Weights of a small mixture-of-experts language model, trained from scratch on English Wikipedia: 40 experts in each of 9 layers, a variant of SOAP for the experts.
Below are experts of layer 3 (counted from 0) of a mixture-of-experts language model. Rows are named router (the router's row for the expert), gate (a neuron's input weights, with its number), up (a neuron's input weights, with its number), down (a neuron's output weights, with its number) and show model dimensions 0-159. Each number is 128 + 32 x the weight over its row's rms, rounded and kept within 0 to 255. Numbers have three digits each.
Before each expert's rows: a language model's description of what the expert responds to; "comes before" lists some tokens at least twice as common just after its tokens as in all text. This comes from a sample of Wikipedia text that the model never trained on. Tokens count by the router's weight.

# expert 25
It responds to: Closing brackets and punctuation. Closing parentheses, brackets, braces and section-heading equals signs ending a phrase, e.g. (1939–2020), ==History==, plus list commas.
comes before: "\n", " |", " and", " is", " -", " ("
router:100132168190144119097113156164115137114169120124157078123201171151132101077175142133126106144091138120114125085168091105145148145086140108108111131065122168078102086147185117141168119166109152154123131161135091149128063114087037096107101152166190174096072132155141166163157118175115150157139110189109112121194102146139132109173102126085139076121052187144123098133139096093194127143083134148097137105104101116104126111072106065140186131138127117131144057134112082129091125160111145
gate6:072099134118089121119098130144123130157194108112167097062133160123118118131136129134105100157190147065133142088097076111147097147186106147156122087165100153143128169167113163152115095128176138121127104146081077151194097173142161204131133171118142108127085155135120183155154107124134090125145163107124160126124124168108090095125146181155069171161136158105133093040097147194144097146037151162170141106125158169094150134179107130158113203181076104130117105066117110122116135146123152
up6:143089148104142137191093097158080155079152197083137160173100104096132162124189155141148134104072098118156173217094139160158126127124072167113141139101152132110163169088060189114175065133155079124092100146139160089154129129105103064089068122114113151170094142181157113127127110172159081168167115114157120141091133109115097175147124177144105118137157146081118139108114121166129092150071136138136139122139127130094149136143130121166133189172095118104081149103135091137176094166189070
down6:097190128109074088163143087146128096124072128117101165146148109117149078120194072102097081111098151214084124149131195105092145102147107132062123121145109138118155140129093128158158142119096200158140126092127130144161133152136177124130145085152148063212151106147095169209128115124138095134079149159107101128117149096163110188133160181107146075083095112158138176103129165153125144128097163127155113170141140150134145119172116169151156151121180104060107156138112178074087073135120110
gate7:105147145157096149120104211151118118122129076146126028167097171167125109177147123114097118177150170107119142077152209093114184166130082126117107103054085096138129137158134136124120114114148193167122139146129105128138132126173142096105134161138098163135111174105146144172118092221110132160141160131126117131087175150133153138179135144139147161119150060144071116119102096111150081051125164194155166084115112129194143160153118111136130131110112113133098108124183092106190168093095156
up7:112136114159109180143099175167116082161171105159084128146132189152078053142156146099167110084162183183190114094175167182144165154101084138140139149061112111153165133184143107161125083132141193120164118144133126156129140117191142116126140162136129148143129117094128122064179081153065072143121119118130112123107119158109104123171169157124118176134182100127105098111098092134094072086088128072123125164131129132154141193140140051094121105142118107101076106114127071189157154119114156
down7:178149110152160121205116193144150163099178095136120045160066106092149083113131128061084100056177128136114102097121157197126135128149095120067109127067114106141098119167167084177125155140121138132119133125170116170177093133108138101145119158080120138140098142104146132134135125124113113164143130129134163107148138177153133173099175136152090119162144166104097112106112086139080078118106130098082172163110105157106139170184105187147141128034160185116101091130084175091138105090092121
gate8:114110158124079070083141105144102091100115155209150125100159123200168178094135151093175093134159116071152187095080087201073153164085149147094120102097137149135097144097141119132162094161164151119124178120190155154156093137083137121133103105116122179122159146172117164202094096078141131136158114119092068153148103166155171110108114158110126139143072088132125189149135135113131136102156062119118139148093127139150144192170152138149117113145115132120149111119093091150112092073045093
up8:086166132102142172129117139085139141171095104063158106171105105056089112147135099168098180115136095165105113122206122047139136078162102142173151157185120152124109076141140173135064146093101134162100097152099101114135188141181136138118141151119122124125068127111140092061130167143078151113089148178142176093067120140114130138148128105142128122161164127145106121121147108113174130186091167144139139180145161074113097078140109126106127160091200113132117113119145113094201198152183133
down8:142082056156146099151118107146118093091126122088114141082108082144176187126127167164128132134170106088175165177090133100149089122096147128194092110135095104132122146062146110150112158097114142130117098105079120073177089156115082155129217073144163130105135111147082062148092140077109136177080112134091129133127174142132112164110062104188133143142100119095136113176088135078140125138059122129108075173112106125074138174129174160147134083083170120105146137090088124083185139134132115

# expert 6
It responds to: Copulas and auxiliaries. Forms of be and have, and other main verbs, right after a subject, such as was, is, has been, would be.
comes before: " a", " been", " the", " an", " not", " also"
router:125141121162154170127155159134134081101102072076123116199179101128149121137164160176098106131100136124052151085106176135171151154110101097132148091076138183101140165074171119108163146159126170142160137118158209140086133166125113081132121165104147147094048128133102172168123109159097147113168069146077128142181133141050101086170082103110120107122129220134153170061133137122125160128160165137135113117106117151138096162134091154153149165117145122156120107085142130084154091142063108
gate1:162114140147111134117115132207130162145223116114136181144201138074172077134142113121149129097166177080144103129082120176154156166157143108129090101166145072144145100133091156079125163156126067166108163155108111176102102127114125100105121148155132176077129108123120111143108115112158155202141130157157130109142080104125171147115112159135050116060107030115140128118118154157104181113118153135134141159104114211101125167173105098133166166108157133152139087105147124139169185139137187
up1:151140185105121090112170132134130103133185213070172146170154079096121181121109180110138137116158200102123053090107062172157134173105188131158112142163127120130152092103111132141147087094100101154133188131101091136144128118130128084124156093162074119124134048129147170126147150107219113186118113126113134107103047104147135125120145151116100074112135104186102112195115158119085119151122130125102123123092103171101144126144103170083148120134136143078079160073128108146167112123116177
down1:087223111099161128126163093112131091116119133088156083105123115156072093177114151104086082083126141107112094149114134124162146083070159198183161153146080107068121097088128126132185078155110155104106139150052140111119137045103182126176110123076122123154133083127149101169136165137145075107117141122121185117123075131121094119136207103095133111098165172126106149134123171137048097109149112088090119125130120082131125130139145155108101075138092156141089102119100062107160121128123172
gate2:134098137142147142112116189147103112106105140186140165128090130104135093127131182139167108149131162144165102077093128121151108095155156152105092082058134106102135107125090119160104134097132090150086144111143147112118223129093144150100074097136104151153118052205096142121158099123172158176203108084143130159184155096052133146173149106056108133160150138106113109145155103127163097101136102096139173041147110058164157165140137138122085100123071163168147106150106161151142081125092109
up2:098104119100161148085105060142054117183139118092152144133155196111149131087115170116143119100095147187087128140053142096128154146072095089063123108103109166136091171111112130154191130137139147138137135153139087125055117136095112168141150069120088186127137129123156151177114085131103108173114090092113112125116109144124114149132136128172172108155135148151161087169142162196137166177097138135133106057173039121173144085173119138154090178163082139163145159136120123124144156163117063
down2:113141148097095155128147115205086056129127071068125199145172213172140107129140167158126132103135159105119136090225138077127135123081090080090120120132143140170108195107130158149086127146154108158157155155150146153093189146109099152145132073109152095128153091063075134133140130142121113136133132120101084159141123139140122107104136135170116138141165150050128126081143140094169112078070095129122156118145123118155200108112129096149136135099178159088122161136043110109133064110152156
gate3:147079116110103115162166150201093174133122098129127129054136096190155148128170138141160094113094129153141160117125122157075122094184103135084166147096176115159119151167097139107081107077095160157148150118184081185187156085154115102074123089060050102239131109114153142133109194114152173166178120103124100116114142182146100125173146105152076144088166122095098144117095130136139150139138196128124087168135171103139131110105124107091138134113125115139147126112113092146099169169136120
up3:140133078115215130154182136168132135124140115125115121133105126138113108096153128069106118170093127148115139179139131140088088124124101166108146150108154137159102169085169140129085121096099178138132119148150103132145185117119115114122102078038164100162168151119121125137156121099136121096160136165082128083174159061137167106120022109057112140119135213104095201145136094131137130120120144195162141170111124174102137148158047116127170144129088098127071081140101168118101092110168074
down3:168160131127171161109142144143084075144163208123142151115067148170143131184160105126163115102123113101121109143153093105141157159067139122155070123107120204076067077175179193140124111154103115178120173177122122111154201198131145078148152140172076150094173123155174131118116099129155112092159075102160076190094144115122180082132119197128129147073145148150127163150130131105103126068150090132123081141165065112142152143123100159113143148135143122144128168137143155096126098121111143

# expert 32
It responds to: Infinitive to and modals. Infinitive to, by, as, and modal verbs after verbs or adjectives, such as afraid to, misused to, can be caused, published by.
comes before: " the", " be", " a", " have", " not", " well"
router:097127150071120121065141135100073066083145080109143128148145132130173115138170145104149165129062126114092139066160147153152145131115154124111128134124127211118154124092132105089155127141120133134180110132212215163107103166139036119144164111121125147125115132094135137158162107165062155135204158153154125126182066158054105069094119121134120123144088204163104195087137125144131135134130130151127073071060104135096155103120105101108152162140146101142137146137126125128131093161105102
gate6:159152106051135083177126107113112150142134153101153114103092124098135115158126116151107096177081184169157153142096149080129104117160118075159130109156151161138091149132114127173137063116119157132101105149117066147147132093100187114111117201110152075053161158117136122109112166177206164171120117137150145083101085157102148151149142172124146183119139141125053091072122069175084143102121067180147153161088144145147097124147067149121187113112093100163171079132133127103180119114157118
up6:114117115101175081132130145098072123048139114072171125112114136145147132157126120137149135176124190139149103158056153122117112152119110152138155165167140094143149141129080143093060133146172137062099117126129041114111108162087195103095124185090090127087141130124137100147067119140078133183200212135096062115088166120150111145142129144101089117142119073079131168136121097149175151079120121123184072116115107129066091188107111120148118100131132142113090128116092117160172098153106132
down6:120090148139146078103103106138095223087135109061170115214072155129099107125097090125124101138174128203206097148134169173114136124095138134120163093049143158097138092126118097091071108089131127115056154198089108177149156089173152089069148138132122081079145143127105040191129114133154082119164138150083125165161126130127131097131164117078115135132126121131105104149142124195147136109150096105117131125121135145125129104088169194111081123128159130123143105133107138161137124105129126
gate7:126189060121067122149139072109199120114161143113111132079077137108124168109151142166088121128171155138125155188111191162131091111181136163156107200119134161125053107138104123206124148117101102157122123139166126131092139115185193116114110134153081123088147097102143139193083114132088144105136113117132123168116139083169127149171143101169136146080152162094139111123119071141139088165136072125144070123096115089158072135119207114115119096169164110141115081133133115161133090203092144
up7:154120131136155140188116114145185103105153097154067107096098166121108149146049095133182063202080137170140138147120145141133106126066144114157134144163119157134149159074089117124121139188146138075146113137117101072126082144137126156022124098111169143158073133132086126114149122150107135116135133100140110127113176149063077128117121132112089097144119183151165060154126109147155073159126117071159123122169087141128077160153085059107064143138126128151104091104171135152085179125164088
down7:113172084089064119194166095119161126150147185110097114109112093134103101148134121114124143129126093120089155134145103123095125084174091112146138169109105123149087161048124203144197142121100105122149111129144146080118141188131187128115119187073200150147096118170115079155130134194138107125094140171151140141067111151148151137166176127156161142160145116136144158150212112087123120143114177141189178112099107146155071143158100128176160142115132210112087134130140189128107097078115143
gate8:135154163079171128110125147123122114153145133158163176144187133123135099198089110104159060101104184198139089146172105107143107165135135061157145081056095132098141133194147127109178112136127087132142110134187112092114135087082125099203159134112175098110128132181133152097187145136152115117177124096110145117122165160105049162112091120107093165104152074138134083177163088069146139134094149136104119117170131076146187116126084141098120124127152041122122078151108120138117104120091118
up8:094121107145097096090077171142136131089129128142118129111106120087137135094129167140143147142076148086149117140113152092126133139189128173164105182159158116202116177125133095144050075130103148138111113133065182123121134188127063114160119162090150143117135154049117168131099087124121103127123108086105129177155119120157152105083163155098137026185112119146145146136126181130121145164182088136127135121085086068078118199139108174138193219144130183119150109109099144114098130120111130
down8:125174126132110114025128165163128108113164110093166180113120066064086068100166118114120076140078114065158162122131094173197105080176156155111121164158094146187140153122104115177095127106111154117123108165105133162088112129132108129206096123102200118114111163156125086129149089147101181146156113112146122161158135139090108100134123141131103111136104097135119169126155133078095145161156157130144189122110047081049127087126119151152153142134050147097121167116134117138098153149153156

# expert 7
It responds to: Infobox field labels. Field names in infoboxes and list headers, often after a dash or bar and before a colon, such as Died, Occupation, Coordinates, Genus.
comes before: ":", "==", " ==", " by", " of", " also"
router:095124177119119164114141188091111148133145086134132091121185186133125143130159108140114138105118148156152095073107151145152135100116096144141131118035137148162130118128112166041124091161140120084129160158131121114092084086143124066163096088136172093125084144131123102140132176137122120194130134119132132104104067200116139126223106100107134138145137119193151128099132112080090090118096130137096093148102055137152095126057210107115194158186117126121162122093149139138088077189101115
gate3:133131127170158142161135081123085130074133116174155085161185115100141129098086076130157158119161081126153122158119115082148123111128125124136154076114145130162124063172111148182194121125165150095091140086111134108153151077081172148113121142157126091113133127124144115138077158123169166120113101107091117168135148155182106138099061167167120081132151183134142095111077099180085202119120131117184083089160106053162092118074159160084123068154113164179066079123145160122130099103140073
up3:083108157128118117159109097154141083115101155061135127136069113127100118120107126122110139086118070098134125137120135179188162111079132131167147104102126141160169116145109166133101150196165143088115108081068127122052110090110076128072119091115121124063175146121154108092103103129123141142074102064085145119166082073143130102114131168138082127084136146084151115160149140042047159127096072172099144072119174117084128074127079069112143150171143127110119122114108135097147134140081074
down3:075089135116054113152085108087118207110143105090085155107091123208089113158143114113145190125176111124064128127105161122061102149140124137109114099163126118089148181140138078082087145124129150108138151149084125088083146128076171092124152108169159130080183150165141069183152135098130099115099081140068164160137185077134110125121138085093111152149150165099106111120101115130127141079136109109156097100111144114176162174108161091093183108163117106117081075173139161146178146105157156
gate4:152131101124135135127103134114091164120059138108147123109155087132085121085134161119184135045092162139101108135084074116113106077162164160189106148070121147119171146109120127134155100143115174126142084095104139141132121121168187092126076054094118074110080166109112177142153073100085115177162196139110152118128146166096154071112132129142092165150143132170102075171153108159094136182123203126106103083128127107155174164094121141146128131065101115137138104218086109141104161103145162
up4:172105161165124098132108096120109199128114112146143145112098128113110103088123164127200136081060114135102134131104108113103135068115105186151121167093095151163190125125115088119151159145149180152141051059055153130134132126144169113122154131099184139120111091110130143150093101110082151110118142067181138139150137136101140082066096088163118177120153140176133094135158083114086112133121193098131150094125088169133191193124149142122156158052149144147105091138090108122093205108160180
down4:131116115151168108113121143092117132148140166094084145101134100159098126144103145125140117156151146121149081093222158105157107089130066041196160108129137140130107174184085171169195091109108147121154159141096136136103117106076134077139146117109144186054096123145088134116118103168132141077140152125036170160150101139092153131135113113183098162108148138120095136168152141093182121159101117078128165125140142101088093182169089169132145148069154107134120120076168122102146155095104212
gate5:108131141095107082138092098172186120117144120115117111131142128155126110168077085133129110121158125105109068145139167176169150103155182121074048129139147179127104117163113160140085210120133082081158118129087164122146160092181127103149064092086108138137116128136117159165148083167119134100170162135131104056120191105149146106123161060136095132147119121160133151180144093143125205116093097081132087154109086146118138152052111089111129121131138114092169163086101178116174209094103104
up5:136109077067129176203077089149123138061146136118101145161129096137177112095094118149149147131151064089142129124119130137057127142161107092157142157099090136115159080105142133110146146134128133142202131152091114121112096102155109109096081149161132076133134142145069148089162128198155122093133192128125117044160158161127186102088107152150073101117162119137142121113124135131151222084164082107189132176106147137145139144114126104054187149148123137116185110106110135157173090096175148
down5:157091070088186165172077157145174134068128100109173141107123139161124113084171148135111119173117182135089144119142138141093182084114187125130098105090126177137120176092120074185133131109144114123146117147122169054103108106079124114119083166112153086142123118123121127127150144109144101070155081102128187154152087137175164108099080123154137147127128056132134135129171116166167054112159146123072073199102131103117062111188123189129138108142173064160127108115115098090132136111113089